Experts of a small language model.
Experts: 256 experts in each of 5 layers, 32 clamped SwiGLU neurons an expert, a softmax router, a shared expert of 64 neurons.
Training: a variant of Muon for the experts, 396M tokens.
Below are experts of layer 4 (counted from 0) of a mixture-of-experts language model. Rows are named router (the router's row for the expert), gate (a neuron's input weights, with its number), up (a neuron's input weights, with its number) and show model dimensions 0-127. Each number is 128 + 24 x the weight over its row's rms, rounded and kept within 0 to 255.
After each expert's rows: "mostly gets" lists some tokens that are sent to it at least half of the time. This comes from a sample of Wikipedia text that the model never trained on.

# expert 224
router [193 120 124 109 142  78 143 141 108 104 108 134 116 158 177 124 135 158 140 137 141 153 157 114 148 147  97 122 157 156 119 151 139 122 136 189 111 110 133  96 106 151 111 165 166  90 158 164 123 143 108 164  89  87 156 104  91 129 145 126 103 128 113 122 103 118 110  83 114 134 128 133 177 158 133 139 143 106 107 102 168 125 152 116 150 100 131  92 119 114 131 104 114 110 120 165 132 113 143 145 157 128 122 129 131  96 166 125 111 106 130 154 133 145 148 139 103 160 164 102  92 115  96 150  95 132 158 141]
gate0 [199  92 110 142 155 143 117  92  95 102 119 142  92 165 108 139 122 144  99 115 132 107 111 125 103 146 102 110 155  95 128 118 173 157 112 161 111 139 120 101 134 108 152 121 105  80 118  79 158  67 139 138 150  98 146 132 153 137 107 129 130 130 162 155  88 147 100 111 146 118 123 135 137 158 111 136 166  95  94 143 109 110 102 129 129 113 125 179 108 121 144 157 131 116 153 117 134  65  95 147 155 157 148 136 110 139 154 102 108 139 136 137 101 125 178 154 134 114 116 129 137 125 134 147 122  94 140 109]
up0 [ 86 161 123 148 157  95 122 148 108 132 127 168 120  98 126 119  96  95 143 147 110  95 166 126  75  98 149  90 129 124 114 124 116 107 150 157 140 118 109 115 149  71 125 110  87  98 101 170 121 173 128 111 163 112 143 133 131 115 159 144 156 137 118  91 121 130 164 125 118 209 146 136 171 146 136 117 102 134 114 139 151 145 164 142 105 134 145 126 164 127 145 103 132 139 139 140 143 171 117 118 109  86 138 131 142 164 102 112 140 114 146 103 129 110 101 118 128 149 117 126  82 106 153 163 119 154 160 134]
mostly gets: " members", " games", " songs", " areas", " players", " characters"

# expert 9
router [103 157 140  75  95  86  82 102 149 144 137 116 144 143 142 105  92 101 155  95 173 100 115 135 138 130 170 119 139 106 128 127 108 125 149  98 168 152  87 172 138 124 153 168 143 124 160 119 165 117 136 175 153 147  88 102 155 139 140 109 146 118 136 136  97  89 116 129 146 132 112 125 106 156  73 125  99 105 154 124 111 102 138 129 150 139  81 106 153 112 151 130 120 146  94 163 153  80 138 134 149 134 129 149 121 146 134 131 131 131 154 144 129 185 109 160 150 149 110 161 145 121 144 150 129 112 130 137]
gate0 [108 147 134 111 144  85  99 137 123 120 155 149 125 136 194 137 111 104 146 111 161 162 115 134 120 103 122 102 156 158 128 170  78 101 151 149 172 112 131 206 160 113 121 135  98 139 134 123 134 101 144 105 109  97 151 112  91 158 125 105 102 177 137 121 112 117 128  96 128 139 128 148  73 134 143 108 146  87 158  85 125 139  86 129 163 103 103 159 111  98 106 131 136 134 137 149  97 125 101 110 118 122  92 132 158 157 130 107 109 138 147  99  94 147 135 131 120 111 125 106 108 145 137 126 139 127 168 147]
up0 [149 118 142 143 153 147  81 124 134 136 133 160 130 143 142 157 144 130 161 170  99 122 166 132  84 126 167 143 131 140 142 115  89  97 162 142 126 139 114 124 108 109  97  62 118 139 168 120 107 128 155 108 155 177 114 151 144 142 148 100 125 123 140 149 164 111  98 145 163 102  87 120  98 113 149 122 141 189 126 122  97 149 149 128  97 150 153 105 124 122 172 154 146 109  77 155 148 144 117 111 116 158 148 112 170 137  92 121 129  88 121 159 136 136 125 103 117 160 125 111 161 134 121 138 106 141 151  95]
mostly gets: " Jul", "Gls", "Early", " Feb", " Dec", " Nov"

# expert 191
router [178 111 125 104 115 126 127 129 159 148 169 108 155 122 139 127 140 101 138 144 112 104 158 155 121 145 124 139 111 105 152 107 142 142 136 111 101 113 107 101 139 168 135  92  88 116 172 137 155 142  83  93 114  90 162 135 135 132 150 122 119 148  80 133 106  81 114 137 105 150 155 128 133 125 132 153 143  96 184 155 134 120 101 122 160 125 120 101 183 112 161 135  86 156 150 115 161 135  93 132 172 113 115 134 156 132  96 107  82 166 150 157 122 156 145 149 155 128 100 130 135 132 134 129  85 154 119 161]
gate0 [125 121 128 148 147 117 140  87 129 171 146 119 146  81 167 130 113 126 135 133 123 132 148 153 136 152 132 120 152 123 108 141 134 123 110 126 177 178  87 151 115 122  93 139 119 137 118 162 174 105 134 103 104 138 119 103 166 187  92 133  94 117 164 127 129 167 149 104 174 129 168 113 130 119  78 146 116 113 151 132 121 139 115 108 140 140 119 148 168 148 116 152 128  99 132 127 136 101 135 139 127 110 168 106  92 133 175 158  75 150 146  61 167 130 155 110 108 124 130 127 128 103 108 120 105 107 152 107]
up0 [144 144 123 151 152 171 117 147  74 143 136 113 149 145 129 142 104 117 155 132 112 154 171 115 130 132 123 120 138 130 103 157 126 108 136 136  74 122  77 162 136 134 120 131 158 136 155 124 132  85  92 136 126 125 140 155  95 121 130 182  99  72 116 112  91 121 118  94 140 141 130 112  81 134 121  97 113 127 110 136 130 123 107 127 151 136 127 162  88 122 137 146 125 112 142 114 127 140 142  74 134 132 161  84 107 104 147  99 160 114 181 159 176 106 121  97 138 102 138 131 177 135  75 140  94 107 117 115]
mostly gets: " Football", " Legislative", " Elect", " Research", " Arts", " Military"

# expert 203
router [128  79 130 105  94 111 114 135 137 145 155 112 128 127 133 141 107 100 109 173 123 127 109 147 142 149  70 140 132 105 162  97 172 124 156 108  99 160 125 109 101 105 166 114 110 126 156 110 109 144 159 120 103 116 190 102 128 121 126 105 147 153 126 128 126  98 104 168 161 118 122 158 136 107 135 112 162  96 163 165 166 150 157 107 172 104 114 100 167 154 125 122 135 149 104 131 145 134 101 136 123 136 157 120 156 122  91 157  84 138  84 178 102 118 129 134 132 120 137 122 145 141 131 149 124 139  83 167]
gate0 [127 115 105 111 144  88  97 138 125  88 132 162 111 102  99 117 152 137 145 158 130  88 139 147 115 158 139 156 119 150 192 112 128 147 129  91 117 127 107 137 143 119 183 168  94 134 128 127 132 137 112 139 128 101 132 108 162 108 128 109 126 107 143 128  88 121 125  82 190 149 104 134 123 135 119 108 100 122 163 130 122 136 109 169  90 124 128 146 112 164 123 126 138 144 112 124  96 133 179 156 115 123 132 148  93 139 110 110 163  85 115 181 119 112 159 168 141 173  89 163 123 128 134 150 135 105 102 167]
up0 [ 94  93 115 147 127 133 130 182 108  91 131 115 125 143 124 111 171 186 132 124 130 101 126 140  94 115 101 124 102  91  96 113 126 140 137 149 100 124 131  96 108 156 125  94 110 130 101 103 152 153 137 116 124 169 125  96 106  82 131 185 135 126 180 107 150 166 143  98 136 157 149 106 165 125 150 134  99 139 123 103 142 117 139 163  94 106 139 129 156 167 144 104 132 158 139 135 109 105 118 160 127 157 121 142 138  86 129 166 149 180 157 134 134 139 138 140 140 123 152 129  82 144 135 168 172 125 149 107]
mostly gets: "wealth", " Territ", " Roman", "hemat", " Arab", " Pacific"

# expert 135
router [ 84 108 158 119 114  77 128 104 128 142  98 111  99 107 137 154 132  84 146  98 157 101 121 118 106 130 106 132 143  94 107 162 100 166 143 104 145 118  96 166 142  87  96 126 160 119 152 142 154 100 142 120 114 157  90 140 113  93 111 108 102  82 165 106 120 115  87 133  93 159 124  89 108 133 120  93 103 156 116 150 134 140 106 171 154 151 108  93 104 144 100 123 128 104 102 126  85 133 111 142 128  95 118 113  93  94 129 126 122  90 152 124 139 162 136 123  94 111 133 130 151  98 123 124 157 133 174 122]
gate0 [165 114 134 142 118 127 148 132 133  79 152 143 140 164  99 130 122 155 144 139  86 106 109 104 118 120  69 109 123 120 146 147 105 114  84 215 119 121 146 154 145 153 118 117 117 122 152  85 122 114 141 128 125 154 130 157 143 125 146  99 112 156 119 139 127 135 142 108 117 141 177 101 141 157 154 116 101 136  92  92 167 162 133  80 138 128  78 130 149 142  88 139 114  91 107 140 109 150 137 131 134 182 159 127  85 125 104 133 103 122 111 127 150 127 168 125 161 140 131 152 158 109 117 115 154  95 135 137]
up0 [123 114 124 136 152 166 117 132 177 121 162 150 126 123 154 150 115 112 113 122 128 104 155 124 148  35 167 134 139 117 138 128 157 110 177 136 135 133 163 149 162 118 116  84 128  92 135 132 145 149 153 111 170 121 116 183 161 145 147 146 111 113 125  96 102 119 136 143 140 131 139 106 130 144  99 124 113 101 117 138 155 133 154 106 150 137 128 120 129 129 108 103 136 164 170 117 122 144 109 125  65 141 100 122 107 114 114 151 150 169 124 129  56 141 135 124 107  76  96 152 110 139 141 120 135 132  91 102]
mostly gets: " GER", " ", " ESP", " GBR", " RUS", "',"

# expert 207
router [138 136 150 124 130 160 154 112 102 148 135 134 163 105 109  98 115 120 155 100 110 134 130 129 100 165 101 169 149 177 118 106 131  63  77 180  67 169  96 141 163 146  94 175 152 162 139  95 123  87 125 145 149 111 100  95 151  83 105 102 139 130 152 117 134 147 109 111 121 137 108  98 145 130 114 123 115 144 114 146 169 108 117 108 128 108 111 167 111 101 118 146 118 131  92 105 158 109 149 123 149 128 129 112 153 134 156 109 167 101 105 118 137 145 126 103 110 136 149 143 112 123 144 121 159 140 151 136]
gate0 [113 104 134 121 111 115  91 114 157 144 158 134 129 146 123 132 114 143  96 132 121 130  54 163 134 107 172 140 164 113  90 125 168 146 155 144 146 119 100 144 135 177 175 130 160  98 149 117 144 139 126 103 129 111 120  97  92  99 142 128 102 121 136  93 109 137 130 102 128 143 150 109 162 149 118 122 130 143 122 138 139 100 124 113 149 128 103 109  95 148 135 129 146 112 163 104  91  96 145 135 129 122 188  79  70 158 147  68 120 131 155 111 148 138 148 187 131 147 120 141 112 137 124 108 133 151 159 139]
up0 [104 124 124 159 126 169 130 137  85 106 101 157 156 128 151 131 126  90 124 122 112 123 142 120  93 141 127 181 112 149 145 119 141 120 127 163 153 137 167 132 107 123 149 129 101 117 127  92  86 106 136 142 145  89 136 151  93 106  71 145 140 126 203 148 119 129 139 175 127  91 123 166  97 139 137 153 158 121 128 111 155 141 106 102 145 131 125 165  99  77 141 111 108 125 136 136 146 150 149 108 132 123 111 183 177 164 133 117 116 116 120 111 115 120 150  83 153 147 132 138 106 107 139 151  80 150 147 143]
mostly gets: " three", " two", " many", " several", " some", " four"

# expert 179
router [105 106 120  90 146 128 158 103 135 128 116 119 134 116 109 123 150  99 146 127 147 124 124 125 137 128 149  85 156 118 105 152 137 147 149 106  95 159  82 167 128 136 135 179 142 139 131 132 170 141 119 151 105 104 101  85 140 106 147 107 115 144 107 141 121 103 111 195  70 141 131  89  86 129 146  79 118 137 182 165 159 116 100 125 126 131 114 133 104 103  97 139 160 158  95 128 152 143  85 106 155 139 114 129 140 137 147 172 107 127  94 121 126 151  96 140 108 133  97 161 144 129  71 128 114 115 126 131]
gate0 [ 99 109 146 173 118  96 131 153 155 147 135 140 141 111 145 153 152 173 128  79 102 169 169 115 143 124 140 171 156 159 114 130 116 139 148 134 133 126 177 141 125 142  89 134 152 149 149 163 141 145 157  70 131 159 111 120  59 158 133 155 108 136 114 133 149 107  90 114  91 161 101 104  94 130 136 104 145 173 151 127 123 152 143 186 134 104 134 115 123 122  86 114 111 119 148 156 131 139 118 163 135 135 144 101 130 133 150 123 122 152 139  77 118 172 101 149 126 102 104 140 151 125 122 136 136 116 121 146]
up0 [112 164 165 153 105 133 142 139 134 123 146 130 114 133  91 138 152 127  93 114 135 115 142 108  96 140 140 129 125 146 139 137 133  94  92 139  97 162 134 117  89 138 110 115  91 139 146 120 150 142 105 153  98 119 124 112 160  67 184 169  95 137 101 148 140 127 121  98 146 115 124 126  84  89 109 166 111 142 104 148 132 132 128 100 143 121 110 166 111  88 165 118 123 117 110  96 161 136  91 121 155  96 111  80 135 140 147 141 126 130 176 109  98  95 123 155  98 170 150 116 117 150  93 136  83 157 129  87]
mostly gets: " SR", " SS", "BS", "BC", " BBC", "FC"

# expert 141
router [180 126 118 123 130 122 141 110 125 106 148 145 150 125 155 113 164 144 126 145 102 159 135 110 155 161  78 126 142 173 137 141 124 138 131 168  81 106  97 117  97 148 117  95 139  98 145 180 134 158 106 132  60  88 168 131  86 120 152 142  97 150  82 117 109  89 109 113 129 146 130 114 160 144 161 132 145 163 160 119 152 108 152 100 160  98  96  93 153 106 137 144  96 105  93 141 133 130 104 111 152  97 145 135 141 129 136 130  92 123 116 133 115 125 170 155 125  97 137 116 129 114 129 138  91 125 145 119]
gate0 [159 145 137 135 135  95  98  70 115  99 171 168 168 190 143 122 148 157 123 145 115 124 102 148 122 123 110 139 109 150  96 103 123 149 114 104 126  98 151  90  97 107 135 190 124 120 119 128 133 142 158  80  99 113 112 135 129 158 139 141 136 141 122 132 104 145 105 126  95 103 108 145 125 178 182 104 139 152 142 116 155 120 120 106 110 126 117 137 120 129 145 109 109 139 131 124 132 134 177 159 102  97 104 171 135 109 117  81 138 131  99 129 149  99 195 110  94 135 122 139 122 121 113 164 138 136 104 123]
up0 [161 141 105 112 129 130 159 120 131 149 154  89 140  63 112 136 134 112 115 145 117  84 166 151  98 121 141 139 105 136 135 114 136 147 117 129 105 171 106 159  96  74 135  92 120 148 137 144 102 123 108 143 124 129 126 105 146 126 148  88 164  94 110  79 143 100 151 109 107 122 105 115  85 132 114 136 148 105 144  79 117 117 128 142  99 128 139  92 149 147 137 134 115 129 135 158 111 156 138 153 110 146 152 132 113 129 150 133 107 171  92 132  85 153 117 147 104 121  63 107 123 145 133 178 144 129  79 172]
mostly gets: " newspaper", " magazine", " organization", " tournament", " estate", " system"

# expert 103
router [ 93 131 123  96 110 143 136 143 123 153  97 177 122 150 152 126 102  92 162 133 130 118 159 110 166 130 158 109 166 114 121 164 144  85 153 104 151 119 158  78 119 144 102 102 107 163 144 156 138 141 102 151 125 158 100 142 147 100 143 101 167  98 106 136 118 164 192 117  88  76 117 141 147 115 117 125 134  80 161 104  97 113 123 152 104 126 140 106 136 126 140 101 125 168 142 103 135 155 134 124 100 143 141 118  96 115 154 114 129 121 180  83 149 155 147 136 138 147 132 119 102 108 106 130 111 105 143 142]
gate0 [102 143  99 157 144 136 150 108 152 164 152  95 170 113 146 142 118 126 134 111 117 114 130 155 153 151  75 128 152 130 147 104 147 108 138 150 167 110 153  80 147 138  58 136 104 159  99 123 140 142  94 128 114  69 145 123 105 144 122  72 145 119 111 157 102 147 141 125 131 121 122 149 161 135 157 139 144 115 161 114 126  88 161 141 123  98 130 152 168  87 128 132 148  96 103  97 123 114 130 113 108  93 155 107 131 111 140 108 104 152 101  92  97 167 162 130 132 156 110 113  82 117 116  96 135 117 118 131]
up0 [108 180 139 116 121 152 158 146 119 146 106 102 123 109 167 132 114 128 141 150 163 111 141 136 146 118  98 117  89  92 106 152 144 130 157 122 102 126  98 123 124 141 120 148 119 117 165 164 123 100 134 145 170 103 131 100 124 131  94 163 166 132 126 144 101 137 129 141  91 102 104  89 131 162 121  89 125 160 124 147 129 132 111  96 144 162 105 139 128 120  90 157 165 138 124 125 135  88 164 162  89 139  96 167  95 171 143 127 138 151 120 115 190 120 155 140 114 137  99 113 191 110 108 119 109 110 129  84]
mostly gets: "|---|---|---|---", "Personal", "|---|---|---|---|---|---|", "Scientific", "History", "Career"

# expert 171
router [106 126 140  85 128 126 143 103 123 113  82 133 125 121  92 104 139 104 154 122 104 107  89 139 132 141 140 112 132 104  89 148 129 148 147 100 106 162  83 168  95 140 138 135 112 119 133 111 182 147 128 178 121 127  85  79 140  99 162 105 113 131  90 128 103 103  95 142 111 161 119  96 121 114 154  84 121 126 169 162 159 107  85 136 110 143  99 104 128 128 124 138 158 135 107 127 121 112 118 105 122 137 145 129 136 140 105 170  94 126 114  89 151 175  87 144 119 119  87 144 155 110  92  90 120 120 103 126]
gate0 [ 88 132 149 137 154 128 117 104 126 118 136  95 135 132 108  85 135 132 125 104 155 211 134 160  98 106 103 139 120 157 148 137 110  84 137 139 109 170 126 167 117  86 141 126  93 122 156 151 120 167 134 135 113 143  95 151 113 161 130 159 137 145 108 148 150  97  96 129 132 163 134 100 120  99 153 137 153 111 123 177  76 138 160 146 153 144  96 172 113  96 160 105 146 106 105 145 139 142 151 156 117 133 135 140 146 150 154 144 103 155 119 114 128 130  98 130  85 124  93 112 148 150 123 132  93  85 135 148]
up0 [119 157 113 143 124 113 114  92 102  93 105 141 117 131 143 118 110 110 127 125 123 130 174 146  90 134  92 145 107 136 116 169 129 152  97 108 150 141 144 157 127 131 141 171  73 102 144 138 123 133  95  87  87  88 131 126 180 168 129 118 117 114 133 128 125 162 157 111 135  89 129 123 113 132  89 111 115 149 122 153 155 121  48  80 104 118 141  93 147 107 134  81 113 144 156 169  94 106 146 156 105 124 137 127 134 124 163 145 170 125 119 122  90 113 120 112 141 115 148 105  90 112 126 138  97 128 141 103]
mostly gets: "ED", " ITA", "AR", "ST", "SA", " FRA"

# expert 170
router [ 91 109 159  97  95 108 172 103 125 158 117  98 112  92 102  93  95 108 153 107 114 149 154 110 141  90 111 108 148  97  92 108 110 160 133 109 151 136  91 133 124 101  91 149 149 126 152 149 147 168 146 158 144 133  87  86 154  99 108 134 151 127 140 137  92 105 100 137 109 164  94 111 162 150 102 104  93 156 108 160 165 109 133 132 109 123 100 119 123 117 140 125 144 119 117 104 140 156  99  98 123 112 128 159 125  93 108  96 169 112 138 146 147 161  94 104 125 160 117 163 140  93 122 119 123  96 119 118]
gate0 [103 135 131 126 135 134 103 151  86 130 118 122 114 151 145 183 126 165  76 111 102 106 100 188 147 131 120 135 105 166 130 131 103 140 100 127 111 118 170 104 137 124 103  97  96 148 122 109 134  95 151 121 149 126 124 114 106 124 114 115 115 130  87 108 166 159 139 151 128 131  99  94 146 174 196 155 145 113 115 139 111  88 134 151 111 127 143 133 105 145 166 125 161 158 108 130 133 121 156 132 118 142 116 105 128 136 193 137 129  94 156 108 104 123 122 131 137 131 174 120 106 124  94 163 165 119 128  73]
up0 [151 131  84 146 159 157 113  96 138 103 136 137 154 132 142 174 102 125 107 131 118 127 138 103 104 156 130 153 132 115 106 161 179 117  97 136 141  90 121 117 137  93 136 125 156 168 145 118 144 145 116 117 109 146 119 159 129 123 119 135 115  91 168 104 123 166 126 128 130 161 172 140 127 157 143 148 131 130 112 138  72 107 127 162 118 129 126 138  84 143 196 151 137  74 170  96 135 150 166 141 100 120 100 122  89 112 145 125 122 136 114 156  98 163 135 152 103 168 152 137 107 158 110 159 137 118 176 116]
mostly gets: " According", "According", " joined", " Nominated", " rep", "Comp"

# expert 44
router [125 140 125  93 131 164 139 120 107 157 177 124 152 111 127 109  90  97 115  93 142 135 125  99 107 172  96 149 155 142 145 139 114  54  94 188 124 135  96 154 179 118 119 167 150 125 132 128 114  95 104 114 137 127 108  99 120 102 128 158 124 132 161 126 130 130 116 128 135 155 103 118  94 121 107 166 117 135  75 133 169 111  91 118 140 143  97 167 108 123 104 153 102 137 134  96 156 136 156 108 128 144 127 107 128 142 130 101 167 115 107 142 125 148 145 108 147 144 142 130 145 121 147  96 170 182 131 155]
gate1 [146  94 106 135 130 109 164 146  84  99 135 111  99  96 136 140 151 151 121 136 125 110 157 115 128 148 110  91 122 124 161 126  99 143  85 118  94  94 124 109  90 145 113 146  93 118  93  92 104 112 112 144 104  88  93 110 112  83 124 135 109 112 141 172 148 167 145 143 137 133 139 121 180 130 135 114 145 128 145  94 165 110 159 107 108 147 128 140  95 118 105 151 118 146 102 121 123 130 105 106 151 124 110 105 131 208 128 130 143 129 108 145 111 116 133  81 182 162 155 171 110 140 124 141 129 130  97  92]
up1 [132 100 159 162 147 166 163 149 131 109 122 125 135 107 127 121 154 111 167  83 110 111 140 111  87 122  61 158 140 121 156 131 135 115  97 113  84 100 168 113  95 141 120 102 118 149 106 142 136 129 121 141 118 128  93 140 136 151 185  94 105 127 139 125 135 148 132 127 141 128 147  87 160 125 136 108 109 129 130 144 166 140  99 159  98 128 189 116 144 164 129  82 138 117 104 126 116 108 140 143  89 110 166 164 115 115 103 136 124 107 147  90 137 101 115 154 149 131 127  99 122 112 180  92 114 104  94 100]
mostly gets: " three", " several", " four", " five", " two", " six"

# expert 16
router [ 86  99 159 106  91 113 160  91 116 155 123  99  81  88 107 103 119 119 143  84 125 142 154 104 157  89  94 121 143  86 103 118  99 161 131  93 160 160  98 137 119 104 103 170 160 118 140 125 148 135 149 132 131 150  99  99 159  93 121 131 157 115 140 123  78 114  97 144 124 159  93 137 148 172  97 121 102 155 125 160 157  97 115 128 105 124  94 116 117  99 142 124 157 116 113 114 140 152  99 107 118 102 140 143 135 108 110 119 141 100 155 148 154 163  96 105 105 148 122 157 130  96 108 121 125 108 123 104]
gate0 [134 132 108 136 178 117  74 111 121 118 125 130 132 129 153 147 152 124 124 116 126 157 172 135 150 174 149 109 165 159 136 133 124 128  98  93  87  80 160 111 117 129  90 127 125 125 138 104 127  74 118 128 127 105 149 168  90 143 124 164 153 102 108 138 164  86 153 112 150 125 156 119  91 125  94 144 136 108 140 119  77 123 113 169 118 139 166  82 133 157 116 107 101 145 139 154 154 114 106 128 148 130 110 109 125 144 152 157 135 117 139 125  89  87 148 148 157 130 138 126 131 145 106  96 191 135 132  95]
up0 [164 135 125 160 140 119 166  99 171 121 122  97 180 100 147 169 126 141 139 109 122 129  81 130 128 132 132 196 128 159 126 122 122 101 105 140 127  85 122 107 106 118 131 165 126 166 139 136 113 160 129 106 132 133  82 128 153 133 117 145 166 114 104 119 139  89 140 155  77  85 143 136 155  81 123 118 131 137  91 153 135 168 132 150 160 160  98  91 135 108 102 132 104 130 132 120 132 103 132 104 131 165 131 106 113 155 113 132 137 165 112 136 126 110 156  99 134 166 145  88 149 147  95 122  84 145 143 101]
mostly gets: " Sa", " Dor", " San", " Bur", " Van", " Ale"

# expert 51
router [148 129 125 119 111 145 110  94 106  75 170 160  99 146 149 135 102 112  97 131 153 133 146 155 152 116 104 135 121 127 116 117  87 157 119  68 104 109  83  84 116 137 168 162 149 122 124  96 138 147 142 125 110 118 173 104 155 134 155 138 136 116 168 106 146 149  99 103 124 104 119 117  92 144 134 104 138 123  93 104 151 142 144 111 118 125 132  83 105 107 172 127 148  84 105 178 134 141 105 136 101  95 153 107 132  83 106 127 109 145 112 130 157 111 103 105 131 153 103 136 144 135 115 150 166 167 103  92]
gate0 [151 154 100 106 128 105 128 121 128 103 107 161 155 118 159  94  85 126 108 127 110 110 165 163 143 114 131  99 142 179 156 163 121 122 116  72 114 129 107 120 145 146 103 118 127 153 144 126 116 125 104 129 114 130 144 123 121 165  99 117 129  89 118 118 136 179 107 114 128 171 124  72 146 173 111 147  92 160 116 136 106 167  70 117 128 135 137 100  96 127 123 115 141 150 170 118 120 139 155 143 127 152 105 141  94 147 110 128 140 137 124 159 123 152 121 156 155 121 153 121 145 115 137 121 125 167 116  40]
up0 [111 111 139 127 125 151  90 100 174 100 148 176 123 132 165 124 146 143 161 133 108 151 120 106 103  82  98 135 120 157 114  87 102 123 108 138 147 111  79 107 114 130 108 154 148 118  85 152 116 121 112 138 138  69 130 147 124 123 168 155  90 128 158 143 103  93 144 155 138 142 100 151 136 149 124 128 136 117 154 135 137 106 132  75 102 126 108 144 171 142 142 107 151  85 146 143 154 132 130 124 131 111 153 136 153  92  94 116 121 127 152 134 157  99 121  79 118 161 117 141 166 136 148  76 123 102 163 165]
mostly gets: " Robert", " David", " Michael", " Richard", " William", " Daniel"

# expert 81
router [ 86 128 130 102 129 104  71 108 157 154 164 111 143  97 136 102 142 122 145  98 174 151 144 168 142 114 110 160 122 107 107 161 164 159 140  85 125 113 122  96 168 126 115 122 142 136 171  74 160 113 116  73 117 144 164 130 103 122 138 114 130 167 103 100 115 121  95 140 146 143 160 146 124 135 142 123 113 101 195 130 128 142 106 148 125 127 149  96 124  81 128 155 149 132 144 131 117 127  95 106 163 140 118 148 127 113 177 152  85 133 167 136 121 156 109 128 144 117 108 121 154 141 127 131 164 110 121 128]
gate0 [ 90 108 117  83 160 120  92 129 182 176 128 148 137 151 134 125  94 133 166 128 125 132 109 126 124 107 115 124 144  92 123 115 103  66 140 166  83 142 128 174 125 143  95 101 149 122 134 133 129 107 144 169 128 122 161 119 125 101  93 142  92 108 121 162 132 128 111 124 122 124 150 170 144 117 142 154  97 133 126  82  92 120 105 151 163 139 104 153 118 159 126 145 193  98 106 117 118 133 166 141 107 104 176 115 102  85 126 137  99 112 151 149 162 101  95 125 151 115 139 120 125 127 148 122 151 121 139 117]
up0 [124 154 116 178 141 106 107 131  86 168 131 186 111 166 119 127 136 140 163 144 127  83  83 167 122 126 141 144 112 115 143 129 114 135 111 120  83 147 112 127  97  81 151 140 148 117 125 155 144 147 156  80 115 166 146 132  78 138 119  85 135 108 123 115 136 139  80 131 138 132 174 144 107 155 144 153 154 117 149 167 141 130 137 135 110 137 110 108 171 129 127  97 108 139 153 122 104 100 132  94 107  99 119 134 129 133 132 120 129 141 127 122  87 148 158  43 116 140 117  87 120 131 135 126 152 153 140 133]
mostly gets: " Clay", " Hard", " New", " Left", " Label", " Did"

# expert 84
router [141 143 142 136 126  98 101  86 123 143 168 147 136  99 135 116 130 126 114 112 132 106 126 135 144 115 118 162 135 132  95 119 114 156  94  95 136 126 151 149 161 143 111 128 134 151 150 135 155 124 134  98 174  96 125  97 118 157 127 164 112 122  81 155 104 164  97 142 152 107 175 158 102 177 168 106 116 102 186 139 143 116  93 134 113 164 115  81 146 130 147 154 141 156  96 115 136 145 101 112 105 119 111 146 132 111 149 162  60 124 168  77 133 130 114 162 153 141 142 152 135 116 125 165 118 124 150 124]
gate0 [122 149  89 122 174 110 123 115 161  79 121 115 132 138  99 136 152 142 107 130 114 107 133 153 179 160 147 135  98 110  90 138 132 132 108 119 140 136 161  89 131 142 150 110 147 125 110 143 155 149 148 117 154 147 131 121 148 158 115 102 136 151 146 122 150 134 131  82 124 134 153 110 145 129 122 148 158 159 129 132 162 184 148  55  88 133 149 137 121 145 169  65 181 140 114 115 109 112 121 121  94 105 134  95 136 148 114 144 148 127 135 121 131  90 132 101 121 203 133 116 132 156 130 101  99 118  98 134]
up0 [149  98 142 130 123 133 145  94 143 171 118  96 131 132 162 135 138 154 142  87 121  96 113 117 122 135 166 117 152 120 162 167 128 127 113 145 121  99 113 172 120 151 114 108 106 124 104 158 140 120 100 129 136 148 117 158 150 186 127 130 140 138 126 123  91 143 124 170  83 101 135 156 118 151 132 144 170 112 117 151 144 101 118 154 113 152 124 157 122 163 127 149  51 161 131 152 107 134 100 160 127 127 147 174 196 182 152  71 153 129 118 145 144 102 137 116 125 121 125 136 113 147 158 138 133 143 141 123]
mostly gets: " titled", " @", " USA", " CAN", " ENG", " ITA"

# expert 13
router [ 95  99 162  99  89 103 163  96 101 158 110 102 113 109  96 106  92 124 152  89 127 146 152 112 140  86 105 100 149  96  91 106 101 153 130 110 152 148 100 145 123 103  93 163 153 114 144 142 153 159 150 148 125 138  89  97 160  96 105 117 137 128 153 148 101  99  97 128 109 161 102 108 158 149  86  90 102 154 102 151 164 101 144 126 103 107 100 123 116 111 134 136 150 121 108 115 140 152 117 113 127 117 127 156 140 102 105  96 164 106 135 143 152 160  93 113 124 157 103 157 145  95 115 136 113 106 109 125]
gate0 [113 128 161 130 123  94 137 129 123 129 138 119  98 129 148 133 128 159 105 142 140 125 105 112  82 155 190 147  88 142  87  94 172  92  99 115 132 145 122 125 126 162 125 127 122 141 126 128 114 128 134 105 146 127 126 167 131  87 123 115 151 141 125 100 132 141 152 126 102 101 169 170 105 115 166  98 127 100 178 138 100 101  91 126 121 119 136 127 151 134 143 143 138 128 134 137 143  93 102 140 109 134 164 159 106 134 184 118  79 187 189 132 123 100 109 114  89 146 155 129 125 139 109 145 188 131 128 141]
up0 [138  84 115 153 157 163 134 107 102 140 152 141 138 164 135 141 130 157  95 195 111 146  73 131 111 134 114 177 114 146 127 133 113 107 137 150 131 121 157 118 168 163 129 117  87 138  92 160 134 149 100 128 148 104 164 125 126 120 137 136 144 128 150 129 135  90 112 107 137 124  92  99 130 153 149 120 144 137 127  97 136 127 177 156 151 148 128 150 135 106 119 120 123 142 135 119 121 108 136 132 177 127 150 146 154 137 116 128 122 141 136 162  98 122 203  90 135  97 114 150 167 165 123  82  77 156 117  92]
mostly gets: " every", " each", " while", " Another", " fourth", "^"